From a checkpoint of a small mixture-of-experts model trained on Wikipedia.
Training: a variant of SOAP for the experts, 268M tokens, 8179 steps.
Below are experts of layer 6 (counted from 0) of a mixture-of-experts language model. Rows are named router (the router's row for the expert) and show model dimensions 96-191. Each number is 50 + 12 x the weight over its row's rms, rounded and kept within 0 to 99.
After each expert's rows: "comes after" lists some tokens at least twice as common just before its tokens as in all text. This comes from a sample of Wikipedia text that the model never trained on. Tokens count by the router's weight.

# expert 22
router:43 57 37 42 44 61 61 34 42 41 71 42 53 54 52 76 50 35 72 47 58 44 48 52 38 63 61 48 49 47 60 37 46 59 56 37 54 60 35 40 38 53 60 43 53 40 71 42 48 54 48 32 55 37 43 53 36 46 28 42 52 34 51 48 55 52 71 63 51 54 40 33 58 38 43 53 42 44 74 37 58 34 35 42 47 72 32 49 59 45 66 32 65 41 58 44
comes after: "the ", "a ", "of ", "his ", "-", "The "

# expert 27
router:62 54 40 80 40 56 60 80 37 69 43 38 74 66 67 32 64 54 48 53 38 54 39 51 67 50 45 31 65 42 54 68 37 40 41 52 44 61 50 36 51 48 58 55 46 36 37 39 51 70 50 63 56 36 53 39 45 57 32 49 52 59 37 39 19 60 63 48 52 41 65 36 77 53 27 50 58 62 60 36 51 31 48 57 45 39 61 54 54 52 32 58 62 53 53 57
comes after: "and ", "to ", "a ", "\"", "s ", "was "

# expert 29
router:58 70 48 65 30 57 77 56 40 56 54 51 34 44 44 57 36 35 52 56 53 60 54 61 55 40 56 24 53 52 57 32 47 51 64 52 59 36 55 56 35 24 50 54 67 44 40 62 63 47 39 45 62 62 41 28 34 66 75 66 48 49 50 59 53 45 36 57 44 45 35 35 62 48 51 54 51 62 53 56 61 79 43 52 58 36 51 56 34 64 35 36 59 42 40 44
comes after: "| ", "by ", "in ", "at ", ") ", "3 "

# expert 9
router:41 54 48 47 46 41 56 45 60 38 52 46 50 25 42 47 39 48 36 60 64 60 62 67 66 39 62 56 60 60 64 73 50 57 51 56 60 42 57 44 55 51 72 58 69 58 38 52 64 32 46 56 61 68 42 40 47 37 53 53 35 58 51 54 49 31 66 39 32 49 64 63 51 37 39 41 49 51 40 34 72 64 35 48 62 23 44 53 54 61 37 26 21 51 32 24
comes after: "United ", "the ", "National ", "New ", "S", "of "

# expert 19
router:72 48 35 42 59 27 37 50 67 50 54 49 53 46 46 45 43 39 45 48 57 61 52 70 65 46 34 39 44 54 46 50 51 69 48 54 45 56 62 45 66 42 55 47 45 56 47 52 46 31 67 67 49 63 68 34 61 37 59 74 69 63 67 40 33 64 29 50 44 33 58 48 39 56 49 39 51 35 48 58 54 46 38 50 57 55 34 41 60 38 67 74 53 56 35 68
comes after: "|", ")", ".", ";", "==", "information"

# expert 7
router:57 67 63 37 46 39 53 41 43 57 66 72 49 62 59 48 36 41 57 34 28 56 64 65 32 51 57 36 37 57 59 63 42 43 54 73 52 57 62 50 49 70 67 62 44 55 56 70 55 46 36 50 49 53 54 40 48 53 66 73 53 59 37 52 51 38 62 42 58 65 72 60 38 52 58 28 42 51 38 42 40 37 52 52 59 41 44 63 45 48 51 45 57 41 54 59
comes after: "\n", "\n\n", "| ", " ", "==", "Party "

# expert 21
router:55 54 46 30 53 49 54 55 42 41 71 44 42 46 56 44 46 61 42 45 36 59 53 49 54 33 46 61 36 55 49 37 42 40 59 44 58 60 65 65 44 47 43 80 33 36 53 24 47 56 41 44 47 56 48 73 52 58 70 77 30 66 32 72 54 44 47 57 66 36 47 66 46 55 45 45 40 45 35 52 60 65 52 73 47 48 50 42 38 24 54 37 57 65 62 52
comes after: "(", "/ ", "- ", "\" ", "m ", "} "

# expert 3
router:70 49 66 38 50 47 49 54 59 47 57 29 47 39 61 40 47 25 45 55 47 69 63 18 46 37 47 48 49 50 61 38 61 54 50 49 62 56 56 53 61 31 37 60 36 31 41 38 66 52 66 46 62 58 60 39 36 42 57 65 37 61 44 32 41 41 66 64 66 36 30 30 61 59 69 66 64 54 43 47 57 57 52 53 55 52 52 27 67 43 40 31 52 28 43 57
comes after: "the ", "of ", "in ", ", ", ": ", "-"

# expert 16
router:51 42 68 41 51 32 46 64 31 49 31 33 47 32 44 49 32 55 63 58 51 63 46 46 55 41 59 51 36 50 47 68 45 35 61 37 44 58 58 54 58 61 66 71 45 66 55 66 69 26 50 63 62 54 37 74 42 55 65 40 52 51 64 68 61 73 48 48 34 42 43 52 49 40 57 52 47 40 57 56 34 36 34 45 52 58 61 47 49 69 69 49 44 72 45 65
comes after: "\n", "on ", "9", "On ", "8", "7"

# expert 30
router:61 59 58 63 45 60 62 48 72 60 44 47 72 27 46 61 68 38 40 53 57 58 66 40 69 63 57 35 34 46 32 39 42 38 61 42 43 44 42 68 48 31 66 53 30 45 37 60 68 52 43 33 45 56 41 54 35 33 45 67 36 72 28 53 53 74 62 52 61 45 49 42 55 37 65 53 56 63 38 59 42 59 66 58 56 43 52 24 40 33 62 53 37 59 61 65
comes after: "in ", "(", ", ", "In ", "–", "January "

# expert 28
router:57 40 35 59 43 59 60 60 38 61 66 54 55 46 22 51 63 61 47 49 52 47 53 64 39 46 40 49 75 64 66 49 31 72 46 28 61 30 41 35 43 54 59 39 50 30 43 41 34 50 42 50 44 55 52 58 55 49 53 43 44 43 77 37 41 25 55 55 64 47 41 47 53 25 53 51 39 52 65 34 45 75 43 56 43 42 42 41 59 49 24 51 53 41 62 40
comes after: "the ", "a ", "The ", "his ", "s ", "an "

# expert 26
router:32 60 57 40 71 65 59 73 63 49 54 45 72 56 55 58 33 69 72 61 44 62 74 61 59 50 54 54 37 26 48 37 55 54 40 48 63 36 53 62 66 46 63 45 30 57 41 34 59 68 42 55 63 46 44 37 53 53 71 39 34 45 48 40 56 43 54 58 34 48 45 54 49 71 46 54 49 39 42 49 63 30 47 72 43 32 37 59 48 69 49 52 35 60 65 30
comes after: "| ", ".", "–", "201", ",", "200"

# expert 24
router:18 48 47 42 56 48 65 33 60 51 36 53 38 73 68 53 45 71 55 68 46 49 51 31 67 69 46 46 50 58 49 43 53 44 56 55 30 49 69 69 57 64 44 43 52 45 28 50 71 58 56 37 56 62 42 69 59 73 25 41 46 56 45 51 49 64 50 53 34 39 55 63 46 52 36 23 22 64 44 61 41 63 43 28 67 45 51 42 45 40 58 45 32 64 40 57
comes after: "3", "0", "1", "2", "4", "U"

# expert 8
router:67 50 34 66 53 51 36 43 59 30 60 69 63 46 37 66 67 58 55 50 40 25 49 36 46 41 65 33 54 42 30 32 43 56 61 47 65 57 44 42 46 51 37 38 46 58 51 28 46 59 54 42 26 48 48 64 46 46 42 28 51 67 46 46 59 33 44 42 63 53 29 50 62 54 32 45 40 61 73 31 58 53 56 51 35 48 41 44 36 55 56 71 65 44 53 62
comes after: "was ", "It ", "is ", "it ", "which ", "he "

# expert 4
router:63 37 68 31 27 59 32 65 49 57 50 37 48 60 43 64 32 40 44 68 49 58 45 31 63 66 72 57 49 47 50 73 44 41 59 74 52 28 39 53 38 33 55 39 39 51 37 69 70 65 59 51 56 60 44 46 31 32 30 39 42 39 41 45 69 68 63 41 56 39 43 47 38 37 42 64 61 53 33 54 71 50 58 65 61 52 72 42 44 39 50 36 64 48 40 36
comes after: "(", "-", ".", ",", "/", "\\"

# expert 12
router:28 58 65 56 37 36 59 41 43 45 45 40 46 36 62 62 34 41 18 37 45 58 53 40 48 43 64 60 55 37 36 38 51 43 55 38 47 53 49 61 30 59 43 53 55 51 45 43 66 51 28 33 40 29 47 77 53 49 40 73 37 48 30 43 64 64 49 32 53 59 55 43 61 43 57 41 43 58 49 53 53 50 59 59 57 31 54 49 47 66 43 55 45 39 57 55
comes after: "of ", "in ", "'", ". ", "for ", "as "

# expert 15
router:44 29 57 50 52 57 45 47 55 65 64 61 43 46 65 58 48 55 34 50 39 60 57 25 54 48 52 42 47 50 34 42 40 48 70 74 52 38 60 67 42 45 35 73 46 61 43 56 67 58 46 59 26 39 40 64 33 33 64 56 43 70 51 66 38 64 25 48 45 57 40 61 30 53 37 41 55 46 60 50 51 59 84 61 66 60 54 57 32 31 67 40 54 60 66 57
comes after: "0 ", " ", "1 ", "% ", "2 ", "3 "

# expert 17
router:60 38 29 57 50 71 50 48 59 59 51 62 59 42 53 46 45 54 42 53 50 55 53 45 57 39 67 41 58 62 63 67 41 31 36 68 79 24 49 19 48 41 51 40 60 41 42 47 62 62 64 41 39 59 35 37 48 53 44 34 49 50 47 22 25 37 55 44 49 37 37 31 55 30 40 38 54 65 55 61 60 36 24 49 43 51 36 59 57 65 56 41 65 51 40 72
comes after: "\"", "'", "I ", "The ", ". ", "You "

# expert 5
router:56 33 55 32 46 25 26 57 70 39 54 40 46 30 70 43 42 33 32 72 41 60 48 43 49 46 54 34 49 52 40 56 69 52 44 43 49 53 46 63 69 38 39 42 66 71 24 66 38 35 50 72 56 49 56 43 50 58 49 70 46 57 61 50 58 58 43 56 46 58 53 48 50 56 40 45 53 49 48 69 55 33 38 64 46 64 53 49 45 47 39 63 56 43 54 58
comes after: ".", "==", "=", "===", "|", ")"